Weights of a small mixture-of-experts language model, trained from scratch on English Wikipedia: 16 experts in each of 8 layers.
Below are experts of layer 6 (counted from 0) of a mixture-of-experts language model. Rows are named router (the router's row for the expert), gate (a neuron's input weights, with its number), up (a neuron's input weights, with its number), down (a neuron's output weights, with its number) and show model dimensions 96-191. Each number is 128 + 32 x the weight over its row's rms, rounded and kept within 0 to 255.
Before each expert's rows: a language model's description of what the expert responds to. This comes from a sample of Wikipedia text that the model never trained on.

# expert 5
Description: Prefix word starts. Opening prefix pieces of longer words, often verbs or Latin names, such as re, con, dis, un, sub, me in relieve, condemned.
router [165 143 156 182 102  59 182 114 103 195 121  89 150 134 189 217 139 132 146 136 120 115 104 177 210  74  82 133 163 103  99 140 126 152 111 119 128  80  82 115 141 190 136 114 159 125  87 138 137 151 157 129 113 124 101 102  70 173 138 156 103 140 139  81 187 120  70 127 141  97  84 108 158  88 156 173 119 137 118 151 116  75 139 161  68 115 129 108 139 133 151 122  99 117 132 136]
gate3 [119 184 122  95 128  91 183 113 201 127 158 105 121 125 164 152 115 138 116 126 137 155 157 120 157  95 120 193 152 138  88 160 171 123 219 158  92  85 153 134 134 101 129 140 172  94  34 128 112 166  71  79 143 113 146 131 132 151 120  67 126 173 157 115 127  86 195 131 138 107 132 159 183  85 157  81 149 146  90 188  73  93 107 141 144 182 153 102 150  82 140 114 102 127 119 105]
up3 [130 131 165  86 108 117 144 135 190 117 154 196 113 176 148 162 164  81 115 109 161 108 120 116  89  84 168 149 154 189 162 147 119  51 150 162  75 125 112  97  87 138  99 188 147  98 133 164 148 151 106  84 120 167 133 124 159 171 166 237 148  84  67 126 117 110 184 138  47 139 124 127 154  94 130  96 141 126 105 129 106 154 142 124  99  94 186  97 133 187 149 137 170 102 126 160]
down3 [154 144  94 135 121 108 123 123  82 160  75 152 117 124 130 140 129 127 148 111 118 124 124 147 167 132 104  85  70 130 150  87  69  78 143  88 198 128 151  99 133 166 134 116 148 169 108 157 127 164 156  53 142 128  64  98 166 139 140 149 140 199 121 135 163 105 141  95  56 131 109 153 133  96 128 131 185  93 126 108 144  92 187  93 176 112  98  72 156 168 116 136 104  95 125 125]
gate4 [183 142 104  52 135 102 150 171 175 146 126 124  54 122  92 113  81 134 126  78 149 137 161 106 118 105  84 167 131 109 117 111 153 124 167  94 165 152 106 130 140  68 114  85 167 118 169  84 142 193 110 160 167 104 105 144 117  73  97 138 231 128 157  73 150 129 158 133 134 125 139 181 109 127  95 187 128 116 125 182 108 175 106 111 106  98 179 106 173  66 147  96 142 129 110 144]
up4 [ 82  75 120  75  66 172 110 101 145  71 132 140 146 132 100 143  90 128 163 178 141 129  53  88 108 115 109 109 122  88  96 126 155 119 107 128 128 148 194 110 112 161 127 162 159 197 131 151 125 177 155  67 123 106 103 157 183 116 143 102 168  92 186 145 151  85 116 184 117 110 203 156 137 169 144 102  98 182  78  86 122 169 176 168 153 116 176 155 113 114 102 159 117 132 151 134]
down4 [ 59 107 145 153  96 102 114 108 120  97 126 155 182 141  84  95 138 106 125 110 123  77 184 200 104 131 111 122 127 182 129 143 147 114 108 102 124 128 128 136 135 150 139 175 147  69 109 160 124 111 154 151 141 149 110  57  57 138  85  79 145  99  60  99 135 120  90 124 136  95 131 127 120 129 136  68 102 161  46 132 154 112 133 161 155 154 102 115  87 131  99 136 113 152 119 143]
gate5 [122 132 101  67 123  89 151 153 126 131 117 131 155 160 162 166  74  81 148 128 173 136 113 128 154 113 174 183 125 180 121 119 156  70 215 128 142 153 192 190  92 101 123  34 158 124 104 130  89 104  66 146 143 105 125 120 140 126 142 131 118 108 122  87 146 151  78 128 126 109 153 221 141 124 166 115 136 189  85 160 154 124 150  53 145  70 160 140 109  99 142 146 120  94 105  75]
up5 [ 86 143  92  97  84  69 115 112  96 130 154 190 141 135  71  77 145 175 132 137 151  95 152 140 109 100  82  79 128  70 115 148  72 145 140 131 149 171 153 106  83 131 155 131 110  33 132 119 121  67 119 134 103 140  72 107 108 124  91 147 124 172 124 139 110  79 232 107 111 151 144 133 131  91  49 150  89 100 145  93 159 129  85 140 142 162 119 121 130 165 130 143  85 150 105 139]
down5 [136  83 130 153 135 122 141 198  97 165  87 139 145 129 189 130 188 128  88 134 105 178  95 112  62 127 118  99  90 133 153  90 156 130 177 189 120  76 101  84 115 100  81 116  91 158 130 115  74  73 153 134 168 128  79 103 147 137 146 189 187 115 128 116 106 159  93 185 121 107 152 151 121 110 181 135 118 147 139 199 112 111  87  70 143 125 121 148 182 101  92 152 124 128  88 119]
gate6 [148 124 123 120  96  48 164 179 136 162 218 195  76 158 198 123 109 122 129  63  99 121 162  83 157 128  98  95 132 158 156 121  94 172 113 148  87  83 135 144 132 149 117  98  88  97 110 111 153 154 136 112 130 157 134 109  77 143 114  98 100 104 107 115 117 150 144 151 126 117 112 118 121  85  81 118 154  92  94 120 133 141 116 122 103 145 160 145 192 134 149 117 106 149 111 113]
up6 [114  92 197 103  91 122  84 107  96 134  84 153 112  93 131  84 119 136 133 161 101  90 134 209  88 163  99 172 167 170 176 145  75  96  80 166  76 130 137  94 166  99 143 144 118 114  85 166 110  88 123 126 126 166 105  97 135 139  86 125 131 158 119  92 121 122 172 125 132 139 193  92 134 142 194 127 156 142 162 219 115 134  65  76 107  69 107 119 180 121 103 108 122 166 133 163]
down6 [167  84 140 146 147 123 160 145 149 129 111 179 115  93 107 180 148 130  72 142  90 100 109 173 106 159 136  97 145  76  90 114 117 112 114 115 155 105 153  97 165 156  98 112 156 146  97 127 179 126 158 148 129 173 192  52 124 163 102 170 151 204 175 125  94 116 123 166 130  98 107 117 161 152 167  77 158 137  89 128 130 171 153 169 119 155 155 127  97 138 108  85 140 110 188 100]
gate7 [124 113 119  42  84  93 147  77  93 132  92 120  86 130  87 107 207 154 111  53 115 103 161 109 111 120 120 110 166 118 117 118 162 135 135 142 156 140 163 187 142 141 191  69 120 132 128  67  80 148 145 115 131  85 132  98 132 125 109 122 126 170 131 119 136  94  99 165 157  54 116 139 209 112 150 174 104 165 118 127 159  50 148 114 154 183 186 106 122 134 141  88  97 104  97 109]
up7 [148  71 147  82 132 117 158  64 142 113 168  76 105  90  93 128 134 136 105  86 129 107 189 160 142  98 118  84 102 133  99 174 134  95 107 135 121 138 144 115 122 135 113 122  51  33 154 108 109 105 217  93 124 113 168 147 120 118  91  99 149  82 103 121  92 161  96 113 123 125 123 104 145 152 134 174 168 154 121  87 126  91 206 128 121 101 107 140 151 160 133  90 104 160 105  95]
down7 [146 149 174 178  60 159 107 155 141 127 105 155 126 123 101 131 147 183 115 104 104 114 118 148 111 129 154 150 138  98 137 110  89 219 105 143 138 167 127 161  74 115 137 158 115  79  87 152 131 129 130 105 105 124  95 109  71 145 105 188  73 163  99 140 133 144 140 119  73 118 120  84 186 164 140 124 158  83  47  95  76 129 133  97 126  87 149 102  91 123 154  83 113 120 124 118]
gate8 [ 79  97 137 162  79  37 127 140  57 147 173 162 128 163 122 110 147  86  98 182  84  94 166 124 150 107 148 150 126  98  97 172  94 145 145 145 124 124 143 142 133 235 127  74 110  95 149 163 116 107  77 130 162  68 154  97 176 147 113 148 168 150 154  95 105 155 107 148 142 107 151 140  86 146 118  77 129 145 139 148 140  99 123 129 108 132  83 100 172 152 202 136 118 129 116 125]
up8 [160 115  86  87 198 164  50 153 162  78 113 100  88 129  64 119  98 122 128 164 158 151 138 141 124  95 204 112 146 126 113 115 129  85 146 169 112 144 140 145 133 169  95 140  93 128 115 149 142 195 127  62 140 105 129 122 121 131 112 127 149  99  93  80 134 151 118 127 159 131 119  90 113  54 125 118 100 134  55 159 103 136 157 108 125 158 117 135 142 133 100 142 183  86  99 105]
down8 [169  84  72 133 117 111 129 108 176 135 177  82 131 122 126 143 122 113  75  95 134 102 148 134 180 140 131 135 120 193 127 136 149  82 107 120  62 150 184 155 112 153 191 103 133 103  77 139 144  80 221 113 159 123 159 172 116  90  82 162  98  87 105 153 159 131 158 162 125 106 127 175  78  79 139 123 135  68 156 132 179 119 107 144 150 105 146 182 142 156 148  99 115 168 148 119]
gate9 [168 115 142 113 149 141 102 105 156 147 129 103 128 166 141 128  98  89 110  78 105 141  83 160 175 140 133 168 163 136  85 124  85 119 100 145  76 126 158 179 151 147 153 138 116 160 130 124  82 126 153 150 161 120 118 158 146 119 117 129 143 162 167 100 141 149 105 202 147 217 171 113  89 138  88 133 110 153  85 119 127  87 121 190 139 145 173 111 119  55 118 102  71 122  86  89]
up9 [142 143 132  80 135 133 122 150 168 151  83 143 162 127 106 152  75  96 175  48  97 120 148 133 181 142 135  83 135  90 134 121 126  96 151 168 156 152 135 157 111 141  92 155 165 128  71 123 120 131  87  97  88  89 108 159  80 165  71 118 131 135 152 143 145 148  87 159 106 160 138 149 129 123 117 119  76 119  57 103 139  77 110 129 195 174 138 113 111 141 200 130 135 117 115 151]
down9 [123 175 156 119 151 104 154 114 120 107 138 137 238  97 124 109 105 101 163 162 145 140 208 144 161 119 127 174 107  68 166 139 158 103  86 185  76 144 134 121 125 140  98 162 155 142 109 153 169  74 141 125  88 112  99 148 120 152 117 137 149  84 207  95  97 161 115 154 188 131 102 125 120 102 136 177 109 156 105 154 182  91 131 150 142 127 141  87 194 122 148 150  93 130 131 143]

# expert 10
Description: Romance name pieces. Spanish, Italian and French particles and name starts such as de, del, La, El, plus colons in times and pipes in sports tables.
router [117  93 146 151 102 138 147 117 129 121 112 116 140 134  71  70 134 131 153  67 113 142 113  97 148 104 145 100 188 153 168 128 145 121 129 142  83 135  68 176 121 172  94 194 229 129 146 118 118 125 137  92 151  98 126 147 130 118 162 167 102 131 141 134  66 106 173 109  80 153 160  86 120 163 117 182 145 100 137 120 178 124 130 129 121 106  90 132  46 117  45 109  95 118 130 166]
gate3 [135 161 184  81 132 124 161 155 179 111 150 157 114 214 149 157 134 115  57 178 172  75 115  99 118 174 153 133  85 116 108 135 117 114 101 117 121 132 145 129 136 152 115 150 124 136 115 154 158 165 108  56 149 117  97 147 137 113 121 115 127 140 106 124 159 118 168 103 103  85 142 110 184 149 152 119  72 110 159 104 145 125 153  97 174  92 121 105 160 139 185 174  99 176 104 153]
up3 [165 115 121 151 151 120 117 118 114 115 103 141 153 113 126 154 155 162 137  83 154 171 147  75 125 141 176  85 130 153 130 123 167 165 116 134 128 123 108 143 162 120 161  81 128 122 120 104 114 124 125 140 129 129  86  71 139 204 139  63 128 128 127 129 157 119  99 104 111  90 145 128  74 129  94 119 130 151  94 107 137 124 161 118 124 102 155 151 119 125 145 110 149 111 155 110]
down3 [141 148 158 126 143 142  95 140 165 161 124 142 184 177  84 169  69 171 101 141 152 107 122  97 155 134  95  99 152  67 179  79 123 135  73 108 134  68 119 137 148  89  98 162  67 116 175 146 157 122  95 106 159 110  81 135 140  77  94 101 154 162 107 110 102 122 175  92 117 131 142 130 108 142 113  74 108 139  92 134 129  91 106 154  73 131 165 164 197 104 118 176 171 145 200 163]
gate4 [123  96 151 161 156 111 120  71  90  87 173 128 122 123 125 114 128 118 177 186 111 136  89 146 125 168 138 136 147 151 166 112 111 143 181 160 104 122 109 124 154  78 102 141 132 146 120 112 122 142 118 132 119 133 122 109 168  68 153 101  94 119 148 110 100 117 197 112  85  97 176  52 137 128 166  84 123 106 146 190 111 154 125 103 132  85 178 149 157  67 182  35 158 156 120 152]
up4 [123 127 106 180 120 141 107 119 119 139 167  89  72 187 148 116 101 175 134  84 113 133 111 100 155 155 146 157  81 130 124  90 160 154 173  98 108 133 184 144 120  92 147 162  68 156 129 106 158 129 112  86 127 167 144  95 139  95 106 164 112 155 183 112 101 154 129  97 154 159  50 102 132 184 144 117 159 121 140 183 106 101  66  92 115 195 115 114 176 146 114  76 189  61  87 120]
down4 [107 170  68 154 141  95 185 147 160  93 106 155 161 164 153  76  65 151 175  63 140 109 156 120  98  85 129 121 133 112 150 168 123 132 151 120  49 135 170 102 121 171  79 192 121 153 140 125  97 167 136 113 109 172 175 188 114 154 165 118 107 102 120 153 129 146 127  89 108 113 112  92 115 112 159 132 117 143 131 136 178 169  84 169 117  83 142 124 196 113 129 128  88 124 131 187]
gate5 [206 130  85 160 117 148 175  98  95  83 194 158 180 181 113 171 172 155 120 146 124 136 137 170  74 159 129 165 153 162 123  96 105 152 148 100  97 124 111 123  51 105 105  56  94 139  83 115  96 132  98 217 149 113 140 137 175  72  99 146 121 108 143  63 170  90  95 112  99  66 157 134  95 104 148 187 148 143 106 109 115  97 155  83  84  85 164 112 133  85 147 121  76  92 108 113]
up5 [119 184 161  50 127  94 135 174 178  66 174 130  99 180 178 114  65 177 134 111  89 142 112 153 105  90  94 129 111 174 127 138 145 132 133 131 221 195 184 147 136 122 136 117 125  91 156 137  63 144 172 121 135 144  93 182 153 128 144 111 197 161 115 143 159 175 131 114 109 123 139 125 115 107 165 123 190 148 146 130 130  62 118  75 124 139  83 124 114 108 170  73 146 117 189 159]
down5 [152 140 170 119 119 125 121 135 152 119 114 155 165  98 125 110  70 128 157 122 130 150 129 110  89 139 142 173 141 166 136 126 136  60 129  34 143 177 177 147 110 113 149 111 133 189 130 128 170 108  66 184  85 141 170  98 151 130  91 139 162 121  97 137 101 118 149 132 170 137 108 123  94  90 128 109 116 127  94 146 159 112 144 201  97 155 141 124  94 150 150  63 118 138  72 202]
gate6 [119 178 165 108 144  97  71 164 132 131 165  64 168 120 117 112 118 139  25  96 113 139 134 127 117 121 169 132 120 145 118 107 114 104 159 101  90 135 138 167  48 118 171 108  87 136  62 114 175 147 121 131 149  87 181 140 107  88 126  68  99 119 162 119  78  71 142 122 162 129 126 145 109 111 140 143  94 125 102 144 123 112 149 163 127 107  71 160 120 128 101 175 102 122 106 106]
up6 [ 73 182 150 129  93 117 143 136 100 175 101 133 117 112 136 139 108  92 119 159  90 165 113 144  59 134 125 132  69 171 121 116 128  74  97  81 133 127 160  96 154 148 183 129 124 120 147 167 140  92  85 124 116 145  61  59 119 129  95 157 155 175 181 174 104 157 167 148 136 144  44 174 158 120 150 102 164 132 102 146 135 125 134 144 132 133 120 166 117 168  77 155 112 158 232  74]
down6 [124 139 138  93  75 152 166 118 100 173 162  89 127 119 148 168 200  97 129 141 109 172 106 166 167 128  39 167  99 151 126 102 143 137 139 156 161 125 151 137 134 110 122 104 154 134 123 122 133  82  44  98 119 100 117 109 172 123 134  94  96 127 177 105  81 100 146 103 200 124 115 184 150 155  71  86  81 114 131 149 163 131 146 130 173 133 131  93  73 117  67 178  74 103 138 131]
gate7 [158 118 148  86 131 181  83 124 111  85 168  96 118 124 165 137 140  97 112 100 103 155 140 100 175 158 167 136 164 147 111 121  99 105 114 136  82 171 136 191  76  84 183 123 145  84 125 111  76 120 164  96 175  88 143 128 183 110 175 105 176 119 167 134  97 121  74 158 151 160 143 100 102 121 116 158 139 132 173 112 194 105 131  79 151  93 144 145 152 183 194 134 105 118 118  98]
up7 [ 61 168 129  87 131  51 119 149 140 116 140 141 199 116  79  57  99 121 112 115 175 121 128 109 157 181 160 160 102 140 180 159 169 115 138 158 123 136 104 103 106 136  79 143 124 127 104 158 126 116 102 135 131 129 151 117 117 163 139 115 104  83 129  71  96 101 156 115 145 128 114 154 166 140 186  87 114 109 107 170 147 159  87 156 153 117 126 175 118  99  97  78 180 174  97  89]
down7 [115 127 121  66 117 130  89 110 182 156  83 129 144 173 137 112 154 120 126 156 216  86 141 136 154 119  95 117 177 147 117 102 190  98 156 149 166 103 118  67 170 128 109 141 116 164  95 145 145 177  88 109 124 108 164 125 138  80  74 104  68  86 110  99 122 135 144 139 152 128 146 167 131  91 132 111 158 122 108 176  89 176 128 112 126  89 134 204 110 106 139 131 129 111 155 163]
gate8 [188 111 108 182 129 111 141 101 111 147 175 114 139 114 112 158 146  96 132 110 149 177  60 118  68 171 102 143  94 120 157 138 146 134 121  83 157 133 180 161 133  83 131  92 145 186 143 118  95 140 128  98 121 149 167 126 106 203  88 143 167 153  82 141 115  66 146 176 172 124 173 144  61  86 167 153 163  76 106 119 146 132 148 127 136 141 157 130 151  68 114 147 143  41 114 123]
up8 [133  99 107  89 186 142 111  71 134 170 154  56 159 170  96 158 122  87 175 113 145 111 108 154 102 100  65 131 175  99 116 133 192 106 121 202 159 104 165  90  95  98 148 136 141 195 114 121  71 162 118 128 123 134 123  82 100 108 131 112 154 163 157  88 112 107 155 125 167 191  73 158 117 146 160 182 141 161 148 177 121 159 131 154 141 101  93 167 142  74 147 119  88 126 100 170]
down8 [124 132 114 102 170 169 137 130 135 113 173 125 114 115 118 126 137 155 122 173 134 160 175 163 118 136 113 125 184 163 125 101 192 125 129 183 157 116 166 138 120 124 114  60 140 123 133  91 129 118  87 111 138 163 108  97 138 119 159 188 126 110 191  93 142 109  79 193 170  99  93 144 125  99 155  89 116 107  55 113 172 178 140 146 147 127 115 163 130 167 247 137 146 120  89  92]
gate9 [103 126 124 163 160  89 182  70  47 117 115 111 119 131 157 156 134 133 129 146 155 117 116 151 194 154 127 116 120  73  90  80 150 117 173 145 121  88 120 144 110 124 107 116  43 136 128 114  53 143 122  92 214  75 168  89 114 161 135 125 159 190 102 136  96 150  35 123 115 156 154 159 147  63 111 143 167 107 137 144 154 154 172 133 157 108 155 149 110 107 146 156 122 141 158  83]
up9 [170 136 183 181 101 162 180 131 138  76 135 139 147 108 146 112 176 138 156 144 129 144  74 170 110 140 161 154 147 136 149 171 141 100 133 112  66 165 142 173  82  90 190 124 175 102  99 139 170 112 119 182  38 155 176 159 134  88 121  96  93 104 122  79 139  60 162 115 104 150 131 126 125 143 144 140 135 188 160  69 136 175 175 108 129  99 121 160 157  90 150 145 122 112 105 141]
down9 [174 176 110 172 135 105  91 127 107 117 162 151 155 105 103  54 100 151 165 143 140 183 126 167 103 127 151 123 117 111 135 204  91 110 144 128 152 146 128 145 163  86 104  64 102  96 135  77  66 159  96 152  96 135 124 185 100 159 140  90 171 124 146  65 139 168 120 159 115 145  98 108 118 161 176 228 127 160 159  96 145 133  98 127 110 120 111  84 105 119 142 117 176 105 142  89]

# expert 8
Description: Verb stems, dates. Verb stems before -ed or -ing endings (happen, suggest, reflect), plus born, died, Released, month names, quotes and parentheses.
router [150 116 100 173 131 145 135 129 149 107 113 164 130 111 114 151  85 147 180 190 158 122 106 135 138 127 108  63 228 104 125  88 132  46 130 107 115 145 169 150 125 146 103 138 114  78 165 183 100  93  80  95 111 149 120 184 201 135 121 112 147 142 114 126 122 119 102 126 127 145 188 133  90 109 157  87  99 144 100 114 153 117  79 111 206 113 113 130 108 134 109 138  71 153 149 149]
gate3 [169  57  47 152 141 133 135 106 148 128 105 146 105 152 170 158 144 100 176 153 180  60 135 140 123 122 127  90 131 119 148 151 137 104 140 119 127 156 148  87 113 160 122 101 139 152 102 146 104  72 153 153 132 118 195 136 144 174 114  80 115 134  85  85 157 168  98 153 129 152 150 117  96 145 152 101 138  73 156 171 129 193 140  63  81 165 125 141 202 169 185 154 106 136 175 114]
up3 [ 71 126 163 173 124  99  87 113 136 176  90 106 167 170 156 102 130 133 140 110  99  98 111 129 199  94 158 142  99 105 128 178  71  96 100 128 129 161 128 121 137 188 148 137 116 120 144  96 194 167  80 141 114 155 107  95 142 104 149  87 130 131 205 154  83 117 133 104 139 110 169 156 127 136  93 153 152 132 145 139 128  76 143 141 138  84  79  86 143  82 142  73 126  98 137  80]
down3 [117 114 178 118 123  92 117 128 117 101 159 137 173 112 138 112 158 129 122  86 117 139 150 122 201 215 165 174 121 140 180 188 122 149  79 119 137 149 102 196 180 129 128 126 116 174 132 140 105 150 123 173 128 130 149 102 135 127 102 152 149  90 120 132 117  70 133 159 176  96 122  91 135 147 106 135 150 105 135 103 129 167 161 143 125 168 124 125 166 137 149 115 112 117 112 159]
gate4 [147 138 130  79 140 102 158 139  71 157 153 153  61 155 139 168 163 160  83 137 194 127  97  82 164  90 116 153 118 128  73 154 108 125 144 158 127 137  69 164 140 151 127 134 102 163 139 128 101 175  38 120 201 142  80 108 162 112 145  99 150 181 122 115 106 111 100  85 176  93 107 136  58  87 164  76 147  82 137 154 190 158 163 175 154 136 138 120 125 118 162 129 101 159 120 112]
up4 [121 120 185 104 154 110 115 118 133 145 126 162  78 107  91 125 134 125 170 140 151 112  93 114 185 172 123  68 116  85 102 116 108 134 143 161 111 123 133 103 179 176 114 136  87 114 133 127 148 131 114 100 126 114 167 120 192 139 118  73 109 145 110 147  36 143 120 115 150 161 110 144  73 175 154 120 171  98  89 123  86 159 116 168 183 128 136 173 144  63 117 122  89 180  98 163]
down4 [199  61 106 144  64 128 140 127 148 112  83 101 137 120 114 107 164 214 132 168 120 136 169 144 119 128 136  65 112 192 127 145 161 103 188  83 115 118 134 160 142 122 161 113 163  84 192 172 133 204 152 130 104 118 145 107  65 152  71 129 100 143  93  88 134 115 103 125  61  87 114 103 132 122 177 130 161 160 144 141 114 175 163 110 102 154 101 119 102 118 143  94 116 137 153 119]
gate5 [112 146 127 135 156 154  91 147 115 107  81  97 140 163 123  98 106 155 111 120 123  60 137 125  91 155 147 126 129 151  63  97 103 109 140 169  70 122 129 154 101 177 173 131 127 126  90 122 100  98 155 120 188 173 111 160 140 172 133 151  77 167 149 167 132 146 105 102 132 115 165 117 136 120  80 125 107 159 143 124 167 207  74  89 126  63 158 115 123 164 166 139  42 178  80  54]
up5 [117 194  98 121  91 151  97 180  52 161  61 137 183 152 107 107 118 146 111 168  99 145  73 163 152 100 162  96 120 110 119 199 135 167 157 185 157 115 143 111 184 127 126 122 167 125 163 133 135 136 113 177 105 136 145 115 109 117 115  99 143 161 103 171 167 162 103  88  71 165 135 125 139 114 166 130  72 150 105 102 150 104 132  80 127  58 104 158  97 146 118 134 113 117 146 167]
down5 [168 137 162 147 107 125 148  97 102 173 127  96 153 137 107 135  82  79 121 140 144 153 100 105  67 103 128 151 131 104 135 128  77 150 143 135  86 161 110 142 134 115 125 140  95 112  99  81 153 168 127  56 139  72 114 159 138  93 100 154 142 204  86  64 140 117 109 120 123 131 141 178 154  93 112 154 106 125 139 148  51 176 160 131 142 188 122 158  76 133  84 120 130 123 166 255]
gate6 [ 85 127 107 142 148 187 149 208 110  63 119 112 122 156 145 172 127 158 156 194 171  86 103 107 179 144  89 156 125 147  82 110 118 169 107 169 132 111 142 131  71 165 114 169  92 132 167 178  93 112  86 157 171  92 171 115 126 120 103 114  93 131 148 130 170 133 116 152 143 104 133  91 118  93 162 109  70  97 107 113 144 125 166  51  95 102  83 200 153 173 109 106 111  91 101 122]
up6 [112  91 188 148 167 170 184 155 131 158 168 157 182 151 146 114 218 153 160  68  84 122 132 134  73 117 158  93  63  88 112 118 101  89 154  89 122 158  98 112 107 157 146 136  97 120  94 126 165 109 103  83 134 135  58 120  84 126 113 125 119 127 120 109 202  74 150 154 138  80 128 155 103 128 122 102 135 126 150 118 143 118 114 147 114  72 121 150 113 168 146  64 118 154 123 117]
down6 [158 179 101  92 112 138 137 153 145 124  99 130 194 108 136 122 209 107 176 100 123 134 166 153  58 101  96  83 105  83 143 157  63  93  94 122 140 196 120  94 106 180 103 120 127  66 125 134 168  94  98 143  98 137 110  50 143  91 176 104 148 114 112 149 138  90 115 141 124 149 106 150 128 177 133  95 169 109  95 145  64 158  98 145 115  70  98 143 143 112 152  61 211 131 107 174]
gate7 [ 85 105 120  21 108 123 141  75 112 121 163 139  99 131 154 122 147 106 143 119 130 202 109 146 143 143 158 156  79  69 111  85 168 167 173 155 165 154 143 147  83 135 120 124 113 122  76 129 136 171 100 107 164  93 167 132 179  76 105 158  83 128 169 119 111 132 125 140 176  73 134 170 153 179 145  74 126 126 116 169 129 102 173  97 111 126 161 153 108 136 205 123  63  89 126 127]
up7 [143 216 108  79 172 102  89 106  91  89 127 134 183 158 114 126 169 110  91 183 175 117 124 129 150 112  36 117 141 138 127 102  98 137 148 107 156 157 105 158 164 103 102 155 128 115 142 110 138 159 137 138 113 177 170 151 126 207 151 155  94 142  86  92  98 129 148 154 117 147 141  72 169  89  81 193  77  75  50 125 156 131 137 132 164 164 112 109 149 105 153 111 162  81 171 105]
down7 [109 198 121 153 100 126 190 121 124 192  84 121 133 111 130 130 124 128 155 141 172  91  52 103 137 127 128 192 142 107 176 103 138 141 102 115 126 108 135 153 139 124 165 123 126  94 162 199 133 167 125 139 187 125 170  83 127 136 130 170 154 174 215 142 145  96 117 137 138  81  78 126 171 168  73 117 148 124  84 177 123 109 158 173 109 129  93  60 132 140 125 147 151 133 110 144]
gate8 [166 148 124 160 141 118 107 114  61 108 155 139 113 127 160 171 171 164  99 129 120 106 158  78 192 184 188  89 111 172  93  99 124 128 138 107 145 117 140 124 148 114 158  67 103 121 111 177 129 120 140  81 133 161  67 148 139 119 119 112 182 167 152 118 140  84  95 215 139 138 137 164 115 109 154 106 119 125 114  99 115 116 143 115 180 104 137 176 207 170 143 102 133 122 121  88]
up8 [120 129  91 142 139 162 162 132 110 109 158 127  73 134 179 158 132 115 126 121 102 125 103  67 156  88  85 138  95 136 129  84 115 119 114 131 145 171 129 182 102 134  69 149 118  91 147 155 199 135 176 117 188 132 163 186 148 129 188  90 204 152 165 140 102  74 110 125 123 105 165 167 142 117 141 170  88 154 133 102 120 136 165 120  86 106 144 168  98 182 133 113 134 147 144 142]
down8 [136 164 136 140 121 133 177 121 101 117 138 162  94 121 127 132 119 100 167 124 115 125 134 115 134  49 133 145 105 125 119 107 175 136 194  69 109 156  94 196 127 105  43 163 141 100 108 104 148 150 160 105 160 102  96 100 154 157 141 157 122  65 119 136  99  76 139  97 121 145 155 109  83 161 183 101 111 154 107 118 144 115 153 133 138  41  84 109 110 102 115 115 184  91 106 118]
gate9 [100 124 127  92 111 105 126 175 165 150 126 131 168 213 137 110  93 132 128 150 139 119 116 117  58 110 101  90 144  88 102 148 131 119 119 107  77 135 122 132 124 111 215 143 120 126 135 108  59  75 127  83 151  92 117 123 141 152 119 155 113 175 123 135 105 161 121  99 137  42 139  84  86  86 133  75 141 130  77  89 125 136 110 127  81  89  73 157 139 146 145 138  81 153 150 129]
up9 [ 88 101 117 200 141 124 152 159 126 128 140 115  89 151 140 161 137 107 139  76 176 115 165 159 146 105 174  95 116  55 150 100  73 209 136 122 154 144 130  77 120 103 134  96  75 107 149 154 122 134 139 152 129 155 169  96 136 107 126 131 149 175 213 132 130 116 112 123 127 107 147  66  93 107  84 133  78 106 109 141 195 126 100 141 133 167 137 150 143 140 112 108 110 109 169 151]
down9 [124 209 172  92 121 137 160 143 105 162 100 115 133 110 126 135  49 108  91 121 160 149 111 126 144 105 127 120 107 182 103 170 139 137 192 201 124  88 125 140 152 107 131 128 130 119 102 157 119  96 152 122 172 149  85 138 125  87 196  97 206 157 115 128  90 105 159 104 120  60 189  79 166 192 113 153 137 112 139 122 134 174 100 176 163 122 141 109 226  76 138 183 103 118 142 149]